From a checkpoint of a small mixture-of-experts model trained on Wikipedia: 5767 steps.
Below are experts of layer 12 (counted from 0) of a mixture-of-experts language model. Rows are named router (the router's row for the expert), gate (a neuron's input weights, with its number), up (a neuron's input weights, with its number) and show model dimensions 0-127. Each number is 128 + 32 x the weight over its row's rms, rounded and kept within 0 to 255. Numbers have three digits each.
Before each expert's rows: "mostly gets" lists some tokens that are sent to it at least half of the time. This comes from a sample of Wikipedia text that the model never trained on.

# expert 117
mostly gets: "|---|---|---|---|---|---|", "|---|---|---|---", "|---|---|---|---|", "|---|---|---|---|---|", "|---|---|---|---|---|---|---|"
router:163141139098095147153096128173160152140081075150153129158145144170125141172161158168099147119111152126100091145084126084138142092125111109122106171124111130102098123194121104194164174139137129081052156086160105139102053201145086126102146123115120153124183095107121168214148184124120150157112118115114138129148092094100131091113162056180112116154143092056140102107119102160114201162123
gate0:092117088098199181071096078133095103094082093120182109131137105122145147176152135133110095099110109118137124124153145143137157082080176181151147162103159189106073129140093116171177208166150170141119080175113097072112148109174105098131124113138115167175126131123100182147108105135095107093113099121154116144088169098169127102178186045094141149167080141130169121126097110131140119141156
up0:126119129102156146069102129125087156088102065102131122100106145132143140170119133148113076125174096146099072135144134186151171089131216162134138194082086159158112078130133121168092172172127180184115118144114077102128130094141110106116167121146131202142123076132082143172115109121135073163124135126129068132121175082111127101139118077156123119148096141176135102152189073107141103195181
gate1:146120153082088151120114113140105130123157130154045121120121130156121103091110058214104137140165140118121131126110159171149119094105127131129076097067154170173119075129137112131116152111070174105140157171098189158109096113145083163111136163109150126130162103103108154180181105101165106089199119143093087188091110099137136075169115092162133122138159125096150116235140086109130159177121
up1:137093204107102157122093141111158119137136200110148087130144060145131116094140081152102132149149139145141131124137129118121150111101113076066164098137071113121188144169082094148110107118109135071113198155161199133092108163172112172134130138129152177111168099117168113087167069116143098074123160072147115131100105127185159102111134114152168082091166139118149086132097096105198177183106
gate2:172088133115104144154119168088117187141097151119168169141106121182105107127148142159084070126177120114129145178187090132150143092130084170115148124106133141062140136128098148145128139138084156141162126104089125126083110125151121146224086133094081160136126173130068128140071140089156157147074159121168125149131090134168158129087139149158110127184150056060121106066074153083124076144161
up2:174134129088078157086126168106117196111120163144128115154093158202107114139122115205115121134152134107151161191135046103184121090139098171118105116105102136067122108126081152168129127110102144117139157100088146122097108127145154131168140123106081143139165141154094108209078143095137137162082180107149129125161066162128107136084142133155110131198151096070139111055065172112148114134154
gate3:108104117074153108164066119167114180076125174145178123189114157173141089157086146166109173142131153118165143127167161091117128129138129148069178096115081135102121105130147096210141179167110093116141151144120125166137137184076102124070157083154137070137096073140163103109171129130133144115103114122062092102122125195116095098142142106104114197088172095096183118126137120108137168147087
up3:126098100119160091137033125167099149080164159127186145172155183185159069121102155191120164113129171111132156109148149125131147132119152102111176123110099159156121087144119124160140173152117073115143126109136105167176147170072098129034143064142105125127103094120189100127148110124077119160123131136086115109123082137056124076139152138121134200090170119119171124120138125105097184154100
gate4:196112158124089169115170109188143134122135087173103140139131143151127154110125162143117112121165157140121108142076131127164116118143147143129130106114069152096065091116116091120133114100064114140115098143155137111103103153100154080095094141140098169111093148133143148188144087127194113123167125092126174138177137141096135201121223067138148098203126091133177149114115130168041081071080
up4:228104142120087077115147137147112076114109098154103147108176144136148086092122145127100113083148168097139165126086118172109100131196146117131083200089109129102083085145142107103124109141092097153127143134101116121157150124128163119130127196049124196117099134137159172209164157086157107156147115127137164133171049157121154146132142073126172097140127145131152125126087161154068101084090
gate5:102109111120119185120182132141126140110176074184145154136156121109188156054114094122121141074173128209128108083135107108149100129121094158127165131140121124154150132196094062122128152143088113136087143102116141152106074166160137155093079043068160121092151148124142202058166138096160156099097106130068145107140177137086144105133150134134142149108132132099189110134090164131149170125100
up5:116106141091129178132183121185131160113121041175154171172094186122173125076146138142112151104175164196097092103121130131138103138119112116130171142128134094115118102163110052130103162138100110148083134073136129184140082139134122123080134080074189100099135149131144202079173162113147120112082089105048154127146140155067142101137145108136126119114136110086185115127113174144117152129178
gate6:144145094129098093209127140140174121153076101125123170175140107157121126093153210106101154095195161142160134095110076149107113131097111145130133168139097083109130155165074115196118101146162115094092128142125155171141124142117081054119177101152129123142089096148124192153096126114111118141100134112184071137113164116052180136136120155190087163149114143103143064089139152076129089167120
up6:129120099136100082177155123153138104124156069124140167173203108198155133138144189106112117101158149139178120217111127146130090119104139150169116175141116113082113123161067150170130099144140112093133094167110111156123144119116029048096148079145149169134134108157143167175154105142086126163067107092165056161111129113093144152138133091163109160103119146122135096094116185100121100106110
gate7:191143101153114153183157088161109096119107128087150081095101145196135110136083166140134124146073101179141142071179105155104134107123117105161120095146179151105103151061174112117144098112136108063096163108167141078137163119147139134124117105141154151111161145119126098149179065154101121174121124124106100142103055040134147163072106171143158142124168141090103194152114137122138164206141
up7:135148092121107163149145095135144084111135075111151163147123145155114112144078108150129151177092113134138143083149143099121095086143136100136143177077124142120082155125158095144115142139113068137050166069146137097120114168143092188160123113142140145117190145080079146076165017136173148160128140098077143125128067077128140165123133203122180163107184129078161094159107168126149155156152
gate8:104182134121091159197137081122158147165121126168180130090137133132167167180188198110086158105147155117150118120082099065151143127126080122149144184119138107111117218154112118138135134136121130124089143144199117137139067102088085049108082181138148100136121138156101128143092109147072190102115126170142097112116157128076149112163092088121073122120139126073114106153116172098114110179109
up8:144145127090130168165171091112124159153106122171142156117114121136160135191176203121111152108121127106129167116070088137134115113114093097123154205124157090096145212125113079111151137135144183122084143131190128143112069102012063119116101176147164093129108142152118111106109121118076176103140125152149130108109132169064157145148102121150078129136129107070106101143128202119122096144154
gate9:134144158091149132143087143129082184127108125131126170132126143161120157120147128109137127100095117119148129133204129129106062091151066106150136163173088180160136130145101135103085168165152140117104088113154130169081148072172175128130176091169151183126076179131127170099021128094142153156154111109178149143144086133138072106100131138082019133134144123163084096132136124125078154138105
up9:117123141099177128143073119135097131117139149124136102125112143164107138153157139120129131085096125142110117101165139132129059117172098106155158128174141183153182117153091101121109115139125116097106113125138171149101146062165162133102208115156152193118107194178153186121033145098131161132128096092178144148111093095117065105101131162061068132121098109146096087132171119125058169204098
gate10:172132163153131114151115168093144051150182060111139130136164122149161116112139101104157175152134139129120099120114090107143085094105148146146142167140125123118107147107102177102165140119102152095086172133138100092163096197136089150087189142096128112122175135107161165166097155086091094126050110153124033135167095196115094167094118045140114148119121116133202117086140132189152141125135
up10:161155138203131135145125086143113119132096110075120145117120120125136127156113174122079086097136101072134082127166085138106144110069084136102109106047151114139212128129138107053167154147145131188129139169087129128151088088153160130168148090118164102144105120113071130115123150124090184118129226124140092206128186154181131137109161121122123147157132141081135136122137170095159151057123
gate11:097116115153137150185112172171132125101054120168103111192163178075180169111085170119116116119060147110142082156150039112174160120081155117138140100139089147079100097145114122141100197136143118131117121113139166164126130131136119137132174126162139110083147107101095128114095139109167077185136145159082083116157146160100084063071131156124140083096121161108098167123097145119168155167187
up11:098145136114144129131128176151157133086077125164131118124139174132141176121108135126131139125061171145085090174141018075148200120078160103117146114104109145148107091136103129133057186126157129098135109094136118152118110127156122133182184117147163087059165108124100180111131096109166141196158106131125066114120145139071105074089152134130159099106111159089095156137121141117169191163185
gate12:131184096051093150145056173080110192131135117200160074193118107126142127166121149132146174123102119150107096115122131128063087141113132054099077142092128148161137118126080158155206124147110202123147109170127117146109159114141162080041159114128127164130093080096136165109116158113116141088160135152116132144093111126105131141157139087151127134109204135118125127148121181113171149091117
up12:111161131099088146164089143132133171139134084180107109220076082134122096171115169133146171137134113115098088149084109130092091153147137091099127162142084146175143096118108165174148144144075193086139090132125095165114155110118138040055122146139114182127104103076123193136117143129130117077119165174142100123114087073085165136143124094158108161134205118122161102164168166131161116127118
gate13:146120151163161135144152155140162068137161124078173105143182125127170103090164117142105127150133160129116105234168160086096146090100097103066124113113153111115097110108136129102208161078199119074139149132109154149132179171129144127072115144114142120142144089113100103146118132147149134123065178103178168136116099099126160143088115127104121113154087154039133119159101148132153039138076
up13:191123159144120124144105139166146086116174128090143154166156087144111140155184144167092098107102129105130133168155147081110137070133126160062130096110144153167132131110117154117212129108162119114144102145116130103125143149126135136086017168169192145164179125062101140151085123128111154121073117094162149121133124064111098135084117150094096154193107142029125145158168130131117084144097
gate14:119144142123137138152117174112139078111156132147130193149155109204135100157096102144068167161094131057115056126120119168088162126142141127093149179084115154127168079069164099125151100097159191131142141152188125130156119130153139134099040126121155159125085128140108087105143127149153123194131130124164115137126149119160058129132214136152072071163098092120090125162096128093097126080106
up14:142171164202165143149090137086127069096083127091107178142159100141120121081160105123161091123116125111148071118126107103111155158073029074138135137150176074118113082156159128130150124163207141166066152157160155115121171096097118130101156087132151103144096112076151156162131072112150117144124159126163150128135195150107117110156164057167130142122153153130087162150118111162096136065135
gate15:160174140146117141183113073171139140123132126147130225134149096166095131066132159138132093167162140101124121124143076136116141154194113115175088148114148116128137166127111061129133157138119133110101096090165170083112087166155130093066129068127167143145103092118183162152161159135118130156148103163113144105112163114052078149077150109018083139152174074146144125151138119081124124119116
up15:108172148145118175154140102127129132168124137171131153154096105175099127094130125135117113141177160078140135142156055176159109128168103113092210135122137079107121137113177068139162134091169138076098099133163105123166130089144141185073076100087200103147067106079162136148135115109146143206096165140099104149116172154111093091097125183080168133102108107073098079156105142135128138173106
gate16:120174144066077129136086147105033135095174108101132136141108095160161107126145127096096106152135124122128091103164123105173153076105150080138156192067100179123143128146155159179159127125141166150103121068117146078140140123203100147136125129137173168130150156067144090106177114174134064091128081178157137107119091148152121107086097072168128120136165144104192109079157179115152124141135
up16:086140142087055106144066122140073135092190079134105136095100104119150123131115125082120104172118129148126086064183129135155193106087161110129155191062088174127138137169147165192137121146117135145114134079102132096149132155172060137151161158114143160133153153080104118162145116172139112100138131170162148099111095105100135086091095069172094132158198140113161099084176148117154165149151
gate17:098124095133131182113169202184169145140124129098096160119133209153083165119148120138144130162138164132126087146179089080119122133139064105174146099185150138174173098110182088088117129064147161179139147091170072184097096163195131130112143085139092125109130143064150097113162137133152100074163109123084123138110126132146089096126113107115102112084119145131067132170111089063139126148139
up17:109114084101131190109128149213134133135107124129129175102148168132076142136134098147157150181164138130129097178136091115089105121154088100162150101177152107161158112136138104120156080066174155146124165072116076214092104174148071124091153091132100133108133149102176104117184142144178142086155100135091127122153115168145110041116108101135131077094076163146090124161140094076162166112127
gate18:159139099114157150153130072140086151166090113104194081145122157079143228140140203143140065116110133133114053161182097133106170128062103140135112136127141118161136095192121116117125181157201127124086104077126124123102151133147140088127122093145143108132113098144146118129120201141094111114114124145167148117101144127075118088161061103155143155132101141103134171088074080162125199133107
up18:146143107102158128168112052094070144125091078098197128157129141092147214174161203174119061108105118118105053156165116131101179128113118136147129147137119110173103098159124113134121196160172144102088112098105133097098166131151106106110100116149139148155074102101128148139146209133110092118105114129168145140118132111108112091146068105163175134139130148075139179104099102172102191157122
gate19:178103083124146128093096176097156150084085131164112097103119148138127126160171160128166175112090172098133113137072164099113107106116100109157160142133173117170173164152129086141155193135135164121130149075120073203108126118076150138111190159091167100101156094075093186153111128111162174127085078124135133148091169123103082128182126110136131114134169090054100132092141085077128189136151
up19:132102104131156119126108162097128145098101142164132147095146109129171102138156122141185175135125173128111107162106123096133108138151064125142144140116147089139163126156144131144158244092146156117069129054128074184134146127118181127075168180059138065109107089052118161132177121105172149109077093113129143140088152103075139117168108145124139142128149091133111140092124072091135203169170
gate20:096180157183116099106101108139096130101109165096163158113129077140138180118133150125145109136161099161125133063164098107131198176157162084110171079176066099124146165133140147098139150173127182167125145165123098077077136174093098167108145129157094124080154077150113090119081094142128061077082161095144124080142150099082141107110169161136122148159175147154109039137118122131171139142124
up20:131171142209129134124090136145123104085114135107169163093130091127124157089122119138107090144157136115092127061166107102187208166161159122110167101171098083126185142142131142103162131161131166148133141154147141110101100179108087130112159145128123138079196065139114082122091109134127050082096169086154111051137128091109124088089147146121128145169178170161097043104111132134166145146144
gate21:186112158119074108147107142139128097144161088103231176126162132123127117117132165129097061108110120145120147222136193093142127141157131160140092087089127150132131093188069164129167160171135118129117108102154073135066134137150125144127131125131091133178189112082123117112141169137111156052093087158136103061169064095123122160134073125168126144117114114108161105136136113124120066140160
up21:164136130140102074120119167158135094168166067144214191150157123095101106122115128167124065118116099127162103210160199098150136107140138147169091124079130162133124066161096128141159138155140085124086161115145126144084121147164106107065109124143091131164162093066149114132149167153114164090092084118113106073163073121141127118170084146144126156115105162121141108148165084184130079079160
gate22:083157154174120129187064104120137162085121146136123187132178119125102171149107058166107188128114083128101169109165147161155150065129111103156087165141138163191080098137108171146129127139111161108107097078088108117114117124133119083137125170117156158171139133125093161141185108213098124109181121092087107103117108087131130160083124105149101167157171142088134122040092125141192117135113
up22:111140140172105131193085095147153150096123119126161179141177140123113157113122066184124195076144085159049193100163172130132141102143092177151133163125149168167086145137111127141103123143119133122085086134105095115118103141119090091107127145090182159131191121122134158088161100203098082131117148106099095127072105051143132131101152113172137170113152160133129155041093100141141138168108
gate23:105157115026134092118105136134120157155119092134134086095088104192105149151166108110113156149094148146062137098064079173136190102134118104056153143122138139133147136151202105127112120133145207125123091100166070159153130096143129158116174119149196127086100102142112141178170134097153138110142159111162150100164140134177068090180141062135148115159096148126056125129126096140107137145117
up23:133111141088145049164112111110117109102112102149095090148144129157126130116148121092123143152129092160062153080080112139144141142139117106079139138125171123142120169124166110189134125125108194120181094131124114099114127099088162125126141172156157122098073075108088194189182133151141168113127146123153135135155143023177138039133103131158175120144163166071064105096148108178155103170147
gate24:140183137121169068052087151153170103107143106139147160097161092146107083118091192209140071139128106102096101149160145100127127127046133139152084122154137118128148150141114092094181164148097117085136141185104162103136112132142155137123118154125081072155082110180170120168073151101079122166106155085193127154170128172151143144152093107058089106155147154156081139135110138167114132106111
up24:175210128169166120083113111181166090119187110142098135122161123121063119095129192174167119083115106111097097189114131083085163162055140147068124112117129124125162189139155076117180135153137159125124150129116122137111100170106108133110129123128119088189104092178125109190055111144071166152106142093120134123167080153071125144125132097133122150155159118150177163117091140081124136110090
gate25:051100157048132184136105075233099124067119065150166109143134137152152116131152084080133109128120132113109105159144129122133130170119118111171168117159146135074124122146180132114196150183100166131157134091135114147087134119116104164095144070103097136105113126124134133118155139161172127152148132103116152133067137159091137105174083192118205065100145124127098144090164172091131097154149
up25:080133108165123140056153151073162138161118114096142160121082131167076093152130143184121134219159133130102100133116164119128103141154080117056095127139167100147112168177087129079143115132142135139169105052142139206119154139180110150183070114142121102172166150069145112136102096159141131100142177162133131135141135135150144118136178049131105145124086150159094052148135095098108135104105
gate26:124133195106085132146069186171126051082145084115148110097157181095123050119112139135086165158084152163155143168091176066080112140123112125158115195140166168090135169142151110132142124142118097130180147131104127099188125130112202146142166132069090108107180132173147087106131100118172127091117111158143124130131188139073138102121137116127123079115153077099132103137152150123074123164093
up26:116138175093096146155118160167169056113114068133130110129194178097135056082122131108077162202121149188121129119096157083109122095123103132140154208128153161065142157129175092171152178128129092178109166113115139107161144119145148118107145137079068126092203151165167050106117097125151147108095102161151140130133149121077135101130094164121141107091141098096124126133138142099080120166136
gate27:126111097107063068149086093137123145165125139135138113151119097177061137161152156103130124159176122165101148133042086125123101102121160144152151135171092095083051198121075154133135127136141147106117195122137106117167124167127145109120187130184092147143144142152142123194170204114116115156117150114142124104145076151086094099115160097144182118082149102108088079157131099168116111189083
up27:166094122192056071126109098132170127148122149107158115161138108184086113156122173143146218174147125125071163125048087108159101093132177156093173108138123110151101167118043154104123150140105131093116157072123093136149142160158132137144152149149113099146186103113159127162143203150124163112128152111135138133152067121055104155092125085127104165148154106069123090158138124101123119109091
gate28:069071130151105121125094121130132162097118159110146100092135119124175107150103141164063101123171164122114139164124134072161138074123137096139173093153073158113170117188183072136113134134148145099129148105140128126131133129127152096179108096107081205081159090133144149088118156096175110157084130063160171213197118153119160104095103103164126179055125133146113129159087104107116185151125
up28:124083114179072079123089134152161166128113146094115100115142124103161102121124140129105103097142167130094136147115146061124103096142125135172197125135125134107168090205153122170139139119169121072115155112142115107112124158139160110142111139076088232068173123105155131116117134060192163161064116085167174172174119142105151124106093133156173180080128117126143098159109102107053170136122
gate29:095152123046152154114131143188121137138107103163089125100123182152109135082155143151149142126119181113103112161117132082113132142113187166098149145112123158094141095146116117143124172137133189188168132128150107094165082115146108151102163111165072117149163187100078184094089083041167102156141082077117181107116130111108172163130166096066138147175105118106166085130077132096114182092113
up29:107142130049156133149161133160121119150071122154124091086130197142106068073148170127131144113136180124117104182152111081112127132101146135115116170112149158074126071100124129114135180146184195190163133127137121080133111126140136133115141089130100132119129146149100199122124076030190108140161094129111169091103133121136176120137154103057150112180112115117171062146090167135127175108119
gate30:137125118080147129158116120171153172130134113121096096124141148112175101096154188170110141105134114079130060099177154086172173093105101082119108130121096073115172160148102145164139114203101135099124100103140129124167104088183138108111134122094134063142196144101126173177082116097144183108142176160149152148088194102052103172085086115127147155145141170160098103133179077112120170104119
up30:144119104118149105127123162161126177140094119130081132142162176105121113094154175175143094113137122079142094105191141123127171133122103087128099151072088097125172143143075196156123122167119138097096155094186115162197119114174117114112147110115137084136199122109104171161110104037127179098142165148155183132081127168070129143103059098137150128133127159129105068120197095129076156104149
gate31:111138102111087168097164087087108138188121124205048091130039169117124138174150136162106137118096098097157130052142141126138138094120103071148173178075095152126159163127131121152126121107128150100084071087169154127095126112130128114106165149117186099108085153142132115122158120103090090153094123146141135170114148102112115187111190147143140154144083190122169106157109188165108192139145
up31:081086133099042158091145094133081151123133142181038062167084164150113122180147104148138163123134111132119119084116107105141148130133142076127188173100137098105148188135190083147125136140083182116104073095148123132120098098110124124086173157085186131061107169158143137138128092113108082133112133161148115135122131100159121167107133116120127134165100174134174102166170164185156193144120
gate32:122098103118078136133115159171078181099170138177124110105182145130127127139177086175148151135072185096157136155152124128145088085139073122108150125084134172160040129127127118172113126199102122168145075085125129126131113126125135120095054118050092152136123179116114194208105100123138170141127168152166068111101116129147139059139104150127134167149130135118170127123142063113115137134093
up32:186045110149162130102150185185092153101161189129129170179133118120140100137204069187123111129104175133146104167102094119135087111094111110117144127078150138209071104136119141172117142161122142106122097081171173088150192138127151146103100169102093127104128158107065181177122104144150138116111131126175071102094102091123132110114087141108151147155140153091156097146143083087101148134106
gate33:131153075194129126140100126095162102112113107145159125146105158193166074148153177149039131112110173149125129158111123126134150167099170102149113123098079127152096074118125179189103083083162149137131106098173105163172122173118128131098168149150161101142118057123151124178164133091095107139154107142070059079090082103158177114139160114116139118124170123152126095109194129170089116108068
up33:131174062121080140179123109121190154150136108134203138106079177213147087104136143139059134094123153140114114119125129122163105162080149083142131106118114138182146100128146146190167083100147159135113089101150090116188105174119138151096164160150180118077180121153106158172172145080155153115155127109079091084121113133125099096139105077127128109068166104116131124128133087116085193087113
gate34:112109136156143134096137165100097176091121104076142101168184093089106139131077062111107134120111101157191141166146137112096162167161094132081128144182180128153119126113136139169132133089113153080132140149190097087127107162103123173127135147198112136130105114085143123138147195134060115083106130222138176134140108089104133131100186143173069093119098086139166146101086120155078151162081
up34:118114148143132151114152165148121163121132110140133090144150146109104185159103108083100111159098121167195143112121108087114137128180129200075134127164169130151118115162110131182114122109100138106161130152151135114174097171084113168100114127186087115116130126088143118160123152168086147099129151175131094155103066079078043081074185123141069104149109104128168148081135086128093209206098
gate35:103100106095095148151084186124108150131133082170133117121127196154151115217090135075122105167079098165076170175094094146153074139099155085109092132158124151144118119176146139159133182137153087176081156098137128160172124190153095089132112155103075135097117095050123124193187159109136164125137126120128065115151089088141159079160087172165112125113138124112101164145127111131161139130119
up35:129093107151148183115094199069120126136105080179111125094120186171158090183089146068123072174094079172088128188110091139188090107093153095103134099166143138140127102130131146161136148127161130166077122107155180148130143139173073069147148132106081144142127120083129146162160111074125167126127151148092071143165094140106170087137108196158101130101153084111126172149128106098172132116119
gate36:081060124132075124154187086117122181145134138122102131124121168182148166129125139123123149160139135157054120209170134175157107098057108125120122185140119171129141178131154166181103068139095127119118079080168089093106060151163089122151104115115076077112078124134124126155097122155161146121119126121100154152198106113138156116117098131126139116178062163075119192095150110134154107155136
up36:099081089121091136178159139158159187134145088109124166088156154152118145124114110143139118172139114116087132146178111189149080100093117103086155202129131126151154146106115147178171110160128144150121089063137085100159070196156095141139078108087089096113107169078136129142090093130132153139086109126095151160220042122108131080135107143117123125155096179076138161114158105132119125187155
gate37:177189072174188130134143137141105147105064107141183111136141156147137131102120147150092148131037188136083216084138120151136110103091071126140110058146124183123157140152124083136162144082132117111109135049191133119104161148150082147123117117132134118115186097121153104113185173176162096136171133094133087083156139124099137178118118119093113117186127148129121094088138147103121123096093
up37:217173097207191139122114172140112135125095110148136148115148133125148153136209129159118109120058136131115139156170108129147086081148057092192098127121119129127148108134068094133173158074182087104135134096159197070099174113149069127093130155097053140113152154103127140138160152117165066113106155074144091093138113131121105136088154080113160131154163131103114132130159145123111134155135
gate38:120194122154094165153172154130172125180126111127194143149119132137125137126168217179115139134089125169139169181055127090140131103136123127097104120092178114160101135115107135134068120084121125093119109077135088083164124150124117178129111161062127080140224105121158186153082131036124136151113127127074116130118061096159090153139136154143122106096152103074152137123137144091128146153123
up38:118173122157104175116183171095133131187118117130186153172132145140133117128162160194167134132074115156158146184088120113129126140140098097109042116085155109123100105102131138121084119077117121078117135077135100096161153142152128178134138150067113098133213083135169187163069133037131111124115116120084127131110072115182138156173113117140133087119171075079154174113142143122129108142134
gate39:123090183138164112153127130065083120173129137123094109144106137142123109153179122148097104109176097138117120112127179168120109151133065096200146191194077151116054163104118149137117199119129155122152138157176071104083145154138096145052148190122107119130117099099106141103135179192132111156114116086176080069126096087136158120125152090154148119082112090122163163091126138148101175108121
up39:157107167135168095165122116079094094162093125104117107147127123177126149134163107140112120104186101142108082113142167128087124123123089092198153191208103145114081186131128128143125199125139163103129119160170076130093130163133095138066167174126123139127128110079127131158124192210110128133088105087162061100121108064124161125100176080156098091084121119104164170112105129114103181105128
gate40:086120086138129137140068159156159156118144160128114169194061128185129135154075124156058100188079106156117119107109139097141123123166136083164112119124092067096135151178134103115091154167111141115137134105148149137133107189189119203145120179120107122030166161126112139175103138091106123151090119080069164123088088117153116084129150160132103154134115122113177088072165129143125148174137
up40:106113116130143112116100178151158152112124139127122151189062152179143129129069102179115096152056104162128127119118156092160117150159152090153101117131100054110133131165151094126102140143132139084130161130168147133131145153199137184146131130128149095044152162157089156151125133055135134185121128068048160090075082162155107101127150166125114163137115082106142118045185104163105143137143
gate41:150096124138107152168149123179094081137081148114077142160187090084101095077124114101106161125097172111082141071163128082110130059105116127141135111160174125115185130163140101128164170142144134097151155129143082149105087123082105155142146142132176116066150091200154132168118217161137152129168159123184129131054175142125118097147072162106116059146117111089125098125155162129155100155098
up41:158117104101070165150113119143084130147098176121107125189158104125135130094112116116091147136098151114086116078121129088128153083103110098123136152216156154098202136189166114183122150141112119135146101135164056162146087162117101168128127136139153170053155110170150136186130177151147161144153118144162138114092176099096097063162047111109086082120111123117089105148131142067187130147113
gate42:075103205132109108129091133145099146119118111141064111136128102113095167128164117160134143151129093111135122125078187136193219137142132116162135189072102109121131104123099130086145128135153209124118146125135097090109158079139083196138127132159081165145114139123053095149120131133112124172191125160123075144168121113148111161139154093145090120130133111124148125070091115115051120221167
up42:113143191127111070145094160143107083073080119177089114087125098119062155144169105148145154124128101101107117125092134114223215145118120127157135166088085121129138082096092096089157137137174164147105125122125131096158110107149104178114127135170109201133138127122100091166140148152092146195136123172132108149153125145143081157162147110179077141115172112112143146051109098130061145182148
gate43:148112156117121170117092113185052160160151133086121160083090177227118153127140089155190152142167118088117198117136145137109130125150131133103152153064137151103034182089116091141135166068112099132155136128095122064162139097091118149110073126138153099127150140083122168139119131076108132154155095102153100199135092085075137143118140111154168120132170108097096141183124113144128151145126
up43:134097135111117125150070077210108169170115138083110111082078150202132172116116127132136118135133097132095152095121152121117179221126104118108121149169097130072105177124134160164124197159069133117129083142169116103180105145061166145107116145159120064126133182152085117114095177128136145154183121108176122116115103102113128153114105119186180047120129133119116095084151139153120103095137
gate44:109167073092089124110123147115106145120135128121113132147098176150090144133163067110152095070175102153084091116169148171141219118141171141111145101096160170163175172133139085096136129140138121111139122158129129156151087181131136181043115071067076107159167124111080093106136120134148157138122120131136143191117126122083177092105132063146077204133107149115111116150174133087124190104109
up44:117165117074130142089101141109108142151164147116097099146108145156097147146129100132156096070190103174091085143167139168125194157150160135155127101100096142172154152162137118115133117127079134136096108211140147166152127143162148159031060049089102131149162106145135093126171116127135116162111084140101112166119119135074140130092117048136107166129121151126119092186166152122147192084063
gate45:129151123123122095173135131111113104167077145092135136102113139158058148163176086061152106105094134147109144147147134051129123139123078175120157137114129138160134100145071100113106134147180115148129172127129187129149136160106083102118155081120176099146051114107091128170110105140085109121110185144190158158166144148088212084134110129067149160114196099111135094183105156130180092170091
up45:127160105087141078171135103090148115164091134144148132125096110138096126154161070100186088086060127131112114128141124073147123177116100157115139160122116128177136074194077102115099128125187132140080151138154194143171102162079094099104131088099125131133091122116121128143146137123099132131105153148221141147200150132089242100136154126100162104112185100061156120134133141137162128160103
gate46:165156132143121144127140128131112095108087084139148168094122082097164110085160151090126116088156100096112087106204129147211101100058149125160125111082118170176168142129153135109151095211156096127145089131124164122167162143157107066155144106155109074181177069091140065143129098107125115138149125132116109097171121148112089134094105159180115149084092178112100176109117089170183142101156
up46:149151148158133126140103119141125092077110130162143207113126063134154107079178161072132138083169138133132108110196121144201085141064130114164097145139125150144148136100161154106094106175175142078159106140144161119159113098121135107141140112146111080139159098115122041163134105115117128162141109150143073120179124141097120145059106179161096093078083102081107232123129108135169136109160
gate47:088139102111103151149116118102115147113104133174108133134156076116075158154112066111099160119171115141110107082117154153092112142144151124094112161152117159156155222167124072159144150135115109106075097160158189177083132165206132154151134102079156186169125151117073089117090118115148117134116170144177176189163110096080108097099160135151120148132094058090114131123074056121122160154151
up47:131131104116138162107163141079108119154159142179073107108198092109055158135073072118115130162169101131118081111120124155129141169140125120094108147111134124149120156188129073186140121121103097156069112182178166116155107158190091149125108105088147174151147142118079093136099132107176096140119161124196132208190119115081107135125130113165119106158063075067130127152088089137130145147164
gate48:102145160107138109161160148150125125145162111184124097122098080153078115134137108069183120117112088165118127154063173150176149061200088100141128123157088135158138128080087151158137131116055063114065132070166109152141173123115142114122121128105114137080133158165160165218129111117135145139116126085094126163139080105165113105184164147184114056104116090137155184111133144105140134161109
up48:089144133104144137173154132140133140143150078183171103087105057200092113126151127115150130142156074112102145176075164139135122059146096096126114136128090153121158127064105119173170136090066101107104172071195150149125095115101139108109160138136095138136116111167134122204155143171125170164089133080112149144173091107132108123164178123174104068124153086097124208125101163124096112164109
gate49:171126136137133110104144208136154100141137109149125093131156152137123083149098161099104119092166158072038083120115108113131098129126179131125074116111126110101090198151143080143141139084150118085105143124149134139210119164175139115147169123121132093163166157108123129129084202149112092134111142163081126147120086178080113120121149107145084142182191094128158179126094034134121198115147
up49:173135147190182143113156190107191161134138114147105117129166122139151056150108128110142150088184165107031091093095130137110132129118170126136069166110141107114127162115114110204085129069127138096091085153160110132126135138171124130141129147126141154117149160134143154120076172152130054108051139162097120140100073093120121115124152102122077089198135118112174167095130081137099183132162
gate50:123142143143145108103134126125135173171092128124151191138113199108140198117173134139126100098223173098108048089146159148120105102157132096150094144121083060163101085065156190137164098132121192104082130121115126163147160114151119094112100161166120154110159095155139157096144163128116115135130177142133143096132079118123118108096097092082068135188132116181133137105142064102103109079175
up50:154182163117165125110162105108133167143076123125171174123092222098177139120174100107132080110156166094130077063139134195140099099176115113197116116136132089160059102092109154186170127112123184151091096116146129126196149087139115130083117165110093148100165118094136130112126158137120097154147148146106161094092108095097093083129155111111110125140136102175163137114146070126068147105182
gate51:083140138188117193144117125118137203188128150089178135052135121100142123137142163157156099123163107107077135101111128153100095136141103088118081083150158074111130152128150198110130151176107127080082120106166133115106084172188127095166165095090134107154138157114119150143113164122135062127132178113066196099104077150171125059126142111104092105153138094107159169125092128104171176133149
up51:097162135190119129124127131110150167156182147087118169092130146149146119184168171157130131135142099116123156054104150159155109078154130100119073087116155073092113141130119239178105169150131117090083102089140109104106124159149111097156132153070132145118167162118143149159127175133130113132088163117063154077133052124134093090131122062132064102150132121088171126102128083145147170179147
gate52:153083168110115162185125098109063133111171142125164121176090112124103144045118100121080128135159144168163124132107186154074203126080125150104132116069108130151178137138153151114107152165115113095105134198121141125161113134162137178150091115200184092109109134136093147102171150131113116081160042127139121129148116173141068142113124106120131120091148110176088127147063164100188134090102
up52:183132111169136178164093089153092124146123085213142177154107109121129143100131100100105114147132160137126155136040175097145156082114079166155119090077143166171132132184117117146149131128169136102147193096127162147110118154121130146167109119177171120107147078140140143076137182114128145090133077142153076119125119145134089118066150095058101108099142115138145118187118099058173155102060
gate53:091120087147101092145144116139138057189132167130095133135084103098097142140112073124071123134121082106121143143137094103192081122135152128152084102109153175147120129203114086126127189213154157123061138148141113119119081180147112114114107146087101166113118132052173169136130169131119142096176058175100169078165120128108116149091168105154140126121148137136154174141153089170188160118100
up53:065122061104154113193108125143127108201125137136108084108055123119078139101101133116124135162072110094088111079159124102170104094126121105138150156093127156126130117168109130139093216190116130152084109104163120151081062189099133129086131157122133142117159170088175157156143170109100173100154070147119162097165149142138140169120186071176130122131157142167139150138161068158121126116088